Weights of a small mixture-of-experts language model, trained from scratch on English Wikipedia.
Size: 12 layers, width 512, 61.5M parameters.
Experts: 64 experts in each of 12 layers, 32 SwiGLU neurons an expert, 8 picks a token, a softmax router, a shared expert of 256 neurons.
Training: a variant of SOAP for the experts, 489M tokens, 3733 steps.
Below are experts of layer 5 (counted from 0) of a mixture-of-experts language model. Rows are named router (the router's row for the expert) and show model dimensions 64-127. Each number is 128 + 24 x the weight over its row's rms, rounded and kept within 0 to 255.
Before each expert's rows: "gets" lists some tokens that make up at least twice as much of what it gets as of all text. This comes from a sample of Wikipedia text that the model never trained on. Tokens count by the router's weight.

# expert 21
gets: ",", "ed", " was", " that", " to", " is"
router [113 131 116 142 115 156 126 137 113 113 162 125 114 166 110  98 132 153 127 146 117 148 102 104 126 148 105 130 132 133 113 162 132  96 151 123  75 100 160  89 154 140 133 155 111 146 119 114 147 116 101 113 129 111 165 137 152 126 124 124 143 136 159 143]

# expert 41
gets: ",", " May", " July", " June", ":", " September"
router [194 127 149 173 108 128 181 142 126 121 100 132 133 119 148 105 150 125 169 162 125  93 136 170 197 154  90 141 155 130 181 131 134 137 115 106 110 183  98 116 143  80  87 111 113 136 183 147 110 157 100  87 109 115 119 139 116 129 122 116 136 132 119 112]

# expert 4
gets: " K", " R", " T", " G", " S", " B"
router [145 139  65 129 140 146 146  92 147 146 148 142 125 128 151 147 146 149 117  84 130 157 111 128 107  99 125 121 139 141  84  93 122 118 122 117 119 130 110 193  98 135 139  93 148 112 146 145 165  90 104 123 114 110  73 136 129 118 116 182 112 101  95  86]

# expert 18
gets: " ", "1", "2", "–", "3", "4"
router [135 127 137 149 104 119 152 154 169 118 125 101 135 142 150  90 122  61 127 142 146 179 124 100 133 151 132 151 158 114 109 162 112 124 114 115 104 138 127 123 154 106 106 111 135 110 102  93 104 149 120 120 110 103 108 124 126 102 156 151 162 120 157  88]

# expert 0
gets: ".", "\n", ",", "-", "'", ":"
router [144 115 150 167 113 122 144 109 152 160 103 121 157 128 131 130 116 106  98 104 108 122  80 104 114 161  96 110  84 132 113 152 118  88 125 132 134 164 146 165 138 147 117 114 149 137 109 133 141 113  99  97 114 113 121 131 150 140 128  88  98 165  99 167]

# expert 55
gets: " |", " ", "1", "\n", "2", "."
router [143 110 150 135 105 110 143 111 122  86 107 142 121 115 165 102 110 145 169 131 103 140 116 134  99 108 144 152 106  86 166 156  99 117 107 168 103 177 109  84 148 166 109 145 127 150 114 125 111 155 117 135 124 109 130 129  70 119 187 137 123 176 100 188]

# expert 14
gets: ",", " it", " which", " It", " was", "y"
router [ 65 115 120 143 136 162  83 113 111 119 134  92 164 150 117 171 125 126 135 143 133 109 171 158 118 126 123 137 112 155 113 131 122 107 127 153 173 116 142 105 145 176 100 105 138 138 105  81 120  76 118 122 149 112 125 154 119 140 111 123 145  94  80 162]

# expert 9
gets: " the", " a", " The", " and", " an", " his"
router [119 123 120 115 116 105  81 118 115 150 141 132 133 109 115 115  92 138 138 179 110 119 140 164 132 156 115 154 152 122 187 144 116  92 130 119 150  87 144 119 129 136 104 142 159 177 125  97  96  57  87 117 142 128 134 123 145 134 136 131 128 125 121 141]

# expert 29
gets: " P", " C", " M", " N", " B", " F"
router [119 112 121 112 101 126 145  91 150 123  88 155 104 142 155 154  88 109  72 119 123 107 146  87  91 141 133 121 136 161 139 140 134 158 125 128 125 136  87 130 137 138 140 109 115 165 128 154 156 105 152 107  68 134 138 108 146 118 137 148 193 105 138  96]

# expert 52
gets: "\"", ")", ".", " \"", ".\"", "),"
router [127 100 111 152 166 145 145 123 149 160 136 139 152 147 104  79  87 121 152 133  86 111  99 168 132 101 113 127 143 150 141 155 131 138 151 144 193 130 136  72 157 140 131 137 123 153  98 131 115  89 135 148 131 117  83 113 101 117 176 150 188 134 101  88]

# expert 1
gets: "-", "\n", "==", ":", " Born", "==="
router [131 107 148 122 134 109 113 107 166 116 125 155 153 153 105 147 146 123 148 156 111 136 145 138 112 116 102 147 104 149 173 112 121 140 118 114 141 102 177  76 127 114  87 144 110  91 122 152 149 106 101 146 108 133 103 141 118 113  99  89  90 135 126 139]

# expert 45
gets: "0", "5", "6", "4", "8", "7"
router [129 150 153 144  70 115 135 145  79 115  98 120 152 130 114 134 140 179 151 153 115  79 124 136 109 136 110 125  92 119 102 160 124  88 102 130  70 135 135  76 152 128 124 176 137 111 140 137  94 146 143 127  90 109  94 127 112 175  95 153 158 137 132 109]

# expert 13
gets: ".", ")", "%", "er", "ers", " League"
router [136 135 177 136 141 109 114 102 118 147  86 120 146 140  94 132 114 121 130 132 137 110 132 196 108 128 101 136  85  93 152 104 156 133 129 129 118 139 155 135 126 140 132 124 116  97 112 124 125 154 136 164 147 108 108 120 129 141 129 149 148 186 132 128]

# expert 39
gets: " the", " of", ",", " and", " in", " The"
router [103 119 158 149  97 112 156 114 141 123 121 149 117  78 126 105 130 149 135 170 125 153 139 142 165 148 146 161 137 137 140 105  94 129 119  78 155 129  93 151 117 137 104 118 131 155 170 126 141 144 100 162 157 126 148 126 166 106 132  79 101 151 112 158]

# expert 43
gets: " B", " T", " R", " G", " S", " M"
router [160 145 102 128 171 118 140 139 116 148 146 156 108 144 140 125 147 117 102  76 173 134 177 129 135  86 144 106 128 131  98  75 156 141 124 125 109 137 114 155 126 118 163  97  87  93  92 166 138 134 159 114 108 121 100 127 114 134 140 109 106 107 125  89]

# expert 40
gets: " ", "1", "2", "0", "3", "9"
router [ 97 134 138 142 108 134 166 118 136  91 114 102 118 150 181 162 100 106  86 100 133 122  98 103 100 153 147 150  99 130 158 161 118 145 115 142 132 140 116 105 130 171 121 111 103 103  78 122 137 153 154  83 166 123 142 138 103 117 171 136 160 127 104 133]

# expert 58
gets: " |", "|", ":", ";", " the", "-"
router [119 146 124 120 125 114 132 124  81  85 138 114 139 116  93 112  97 100 157 136 126 104 106  84  90 134 148 157  87 119 166 141 147 129 116 151 104 134  83 141 118 137 128 122  86 107 154 126 135 127  93 118 124 104 157 146  99 119  88  98 111 169 133 148]

# expert 2
gets: " the", " a", " and", " an", " in", " of"
router [101 102 130  99 143 137 110 153 160 107  75 161 142 117 166  85 148 146 158 173 136 160 182 112 122 152 131 151 138 107 119 131 104  97 122 112 136  95 114 154 115  88 148 139  79 173 119  99 109 144 125 158 113 123 121  86 146 136 135  72 134 113 150 140]

# expert 48
gets: " ", " |", "9", ";", "1", ")"
router [141 120 141 143  88 142 111 130 135 118  91 109 139 135 156  97 130 142 164 135  89 106 116 122  98  71 106 143 114 124 136 143 113  83 100 176 115 156 135 131 155 119  79 154 147 121  99 128 119 153  95 129 143 130 120 143 106 111 145 110 144 161  84 175]

# expert 42
gets: "f", "ing", "s", "F", " f", "er"
router [146 137 133 156 125 140 158 133 137 121 135 134 147 120 117 103 175 131 138 144 119 103 137 138  87 104 149 116 107  97 136 164 125 131 116 138 125 122 121 149  93 109 127 164 125 151 137 125 113 150 154 170 109  97 117 151 133 133 118 154 138 180 133 119]

# expert 62
gets: "1", " ", " |", " and", " in", " on"
router [160  95 153 136 108 130 169 119 139  94  98 131 139 139 142 110 105 121 177 148 107 133  88 167 126 129 102 140 120  75 129 178 115 134  97 174  86 142 133  98  91 128 102 154 157 147 102 127  92 139 119 121 151 125  75 132  99 129 131 153 163 155 138 154]

# expert 61
gets: "1", "2", "0", "9", " ", "3"
router [161 119 131 144 130 112 139 131  97 106  81 119 157 132 150 122 131 167 134 126 140 129 122 131 106 158 135 159 110 178 123 132 109 147 101 153 103 134 124 103 101 131 121 103 138 116 127 146 105 120 144 125 159 115 167 123 102 125 162 170 144 113 174 148]

# expert 51
gets: " was", " the", " to", " is", " as", " in"
router [166 119 112 174 117 105 126 100 112  88 123 134 119 134 131 116  91 125 141 173 113 118 110 114 107 103  72 148 172 109 142 143 143 108 105 129 134 134 129 129 101 101 124 109 137 148 115 126  83 153 119 129 119 126 139 136 121 115 148 149 127 142 125 174]

# expert 56
gets: " to", " the", " by", " in", " of", " with"
router [169 136 128 137 138 122 158 128 167 107 155 146 113 147 140  97 150 118 132 161 137 108 162 102 135 108 135 162 106 107  89 111 101  96  87 141 122 133  94 134 147 125  83  99  92 163 131 125 149 180  85 121  93 101  90 131  82 128 135 103  81 134 124 135]

# expert 44
gets: " ", "–", ")", "%", "/", " $"
router [141 153  77  96  98 145 143 141 157 150 163 105 161 137 144 118 128 146 150 127 103 109 140 143  91 115 122 146  93 144 135 118 127  90  85 168 120 169 121 114  88 119 123 168 140 125 118 136 128 152 118  91 110  96 116 149 146 101 171 131 128 151 127 102]

# expert 37
gets: " in", ",", " to", " of", " and", " by"
router [137 120 116 107 124 131 122 130 126 128 135 139 145 149  86 111 135 157 160 153 113 158 107 115 154 138 178 145 138 151  87 133 108 112 122 105 117 142 160 164  85 149 166 126 148 137 111  98 131 117 117 167 189 108 117 128 151  95 112 111 117 156 122 152]

# expert 47
gets: "0", "8", "4", "9", "6", "5"
router [124 155 122 120 138 160 101 129 171 141  97 146 139 139 136 147 109 134 161 125 143  76 116 140 113 114  95  81 105 128 152 141 134 105 110 123 136 167 109  93 137 137 103 102 125 125 108  87 103 143 147 154 142 158 103 129  94 101 149 120 140  88  71 124]

# expert 16
gets: "2", "0", "9", "1", "3", "4"
router [116  97 163 144 109  66 146 156 116 141  89  76 120 151 132 109 126 135 143 132  97 151 137 106 143  77 150 146 119 112 107 130 143 149 102 122 132 178  85  75 175  81 129 149 125 143 145 129 112 130  95  91 113 151 128 133  81 155 167 137 149 102 172 125]

# expert 24
gets: "\n", " \"", " (", "'", "-", " C"
router [ 98 102 116 124 106 117 136 113 164 128 129 166 155 140  94 154 146 144 168 112 141 165  98 140 111  80 147 149 104 141 166 150 118 117 142 154 149 178 138 134 159 149 195 126 177  99 131 147 129 180 143 145 107 108  93 147 129 120  69  96  87  91 121 185]

# expert 38
gets: " (", " ", "1", " |", "2", "0"
router [119 133 150 119 116 114 143  80 113 114 154 118 141 126 157 201 100 104 162 135  98 129 134 145 108 129 182 157  85 170 140 137 155 114 101 153 129 156  79 141 137 159 152  89 126  95 134 154  77 135 165 103 135 103 140 171  93 119 143 153 116 102 111 131]

# expert 12
gets: "9", "0", "\n", "1", "8", "3"
router [143 112 162 170 107 165 164  99  93 126  94 135 129 133 154 121 111 160 151 150 108 156  95 154 105 115  68 153 112 102 130 160 114  98 117 157  91 150 128 122 128 146  97 112 131 130 101 100  87 139 105 112 151 125 120 138  92 132 149 152 136 152  81 152]

# expert 6
gets: " (", ",", ".", " =", "born", " \""
router [137 121 112  89 129 137  94 112 140 127 139 136 159 148 162 165 152 156 136 105 107 112  89 138 115 122 117 141 155 140 110 125  93  70 154 125 158 136 123 112 126 164  78 121 160 143 135 146 115 132 128 111 110 127 124 127 113 120  96 134  91 134 145 134]

# expert 25
gets: " the", "ic", "ist", " a", "ian", "est"
router [182 112 160  91 103 142 112 118 126 147 147 135 123 114 135 111 170 147 158 167 120  99 116 172 136 122 105 157 150  96 131 127  80 115 124 134 112  77 152 166 140 124 132 164 160 141 161 163 107  94 112 146 136 127 145 150 136 127  95 109 109 151  80 100]

# expert 7
gets: "0", " |", "8", "7", "1", "5"
router [103  94 114 157  94  75 114 117 129 129 116 128 124 150 135  86 141 148 168 146 117 119 109 133 116  88 144 119 111  80 115 142 114 110 132 142 142 189  99 165 173 138 110 165 111 107 152 127 123 169 153 139  97 127 128 146 130 138 103 147 111 129  98 121]

# expert 23
gets: " the", ",", " a", " in", "\"", "s"
router [138  99 161 180 138 118 136 124 143 105 126 160 129  84 143 160 104 134 134 136 124 161  86 170 124  84 146 140  90 129 126 103 118 154 125 130 104 101 127 166 103  97 155 102 126  91 159 114 134 145 132 102 121 104 137 153 105 146 145 100 107 134 134 164]

# expert 33
gets: " |", ")", "9", "0", "8", "7"
router [149 119 147 138 107 136 141 110 139 139 109 132 132 116 161  92 111 145 127 145  68 120 119 162 110 128 106 145 109  86 107 171 114 113 119 154 116 150 130  68 135 112 132 121 142 150 133 106  85 139 117 136 116 115 123 135 121 126 156 147 138 169 109 141]

# expert 19
gets: "p", " the", " p", " f", " g", " was"
router [104  80 131 136  95 144 117 104 129 167 110 144 151 120 120 107 132 117 151 140  87 165 122 122  95 119 157 161 126  97 119 183 154 119 115 157 121 118 132 116 137 138 114 119 128  71 146 122 161 150 111 164 108 144  68 105 162 130 158 173  97  90 129 180]

# expert 28
gets: "-", "|", "\n", "==", ":", " |"
router [160  93 129 134 161 126 187  93 111 144 137 136 119 151 108 169 105 139 133 138 100 119 147 102 116 103 108 146 135 130 158 119  90 137  96  84 115 139 108 113 109 144 102  98 133  96 148 104 133 104 119 160  94 124 125 141 122 108 178  94 109 113 137 165]

# expert 60
gets: "\n", " |", "==", ".", " ==", "==="
router [ 82  97 134 185 144 171 136 142 106 130 149 126 131 151 123 146 122 112 150 150 159 142 131 130 113 118 111 112 144 139 134 138 136 154  98 136 121  97  80 164 128 112 165 109 152 157 107 111 116 158 110 153 137 130 130 127 120 145  93 136 134 142  99 149]

# expert 5
gets: "\n", " |", "3", " on", "ed", " for"
router [108 111 150 102  85 157 127 102 107  89 100 133 121 136 131  92 116 157 183 136 115 124  86 134 123  99  81 126  89 113 117 165 114 143 119 146 154 136 123 110  95 124 113 141 155 132  87 111 110 162 120 131  79 114 104 143 141 124 179 165 101 171 120 101]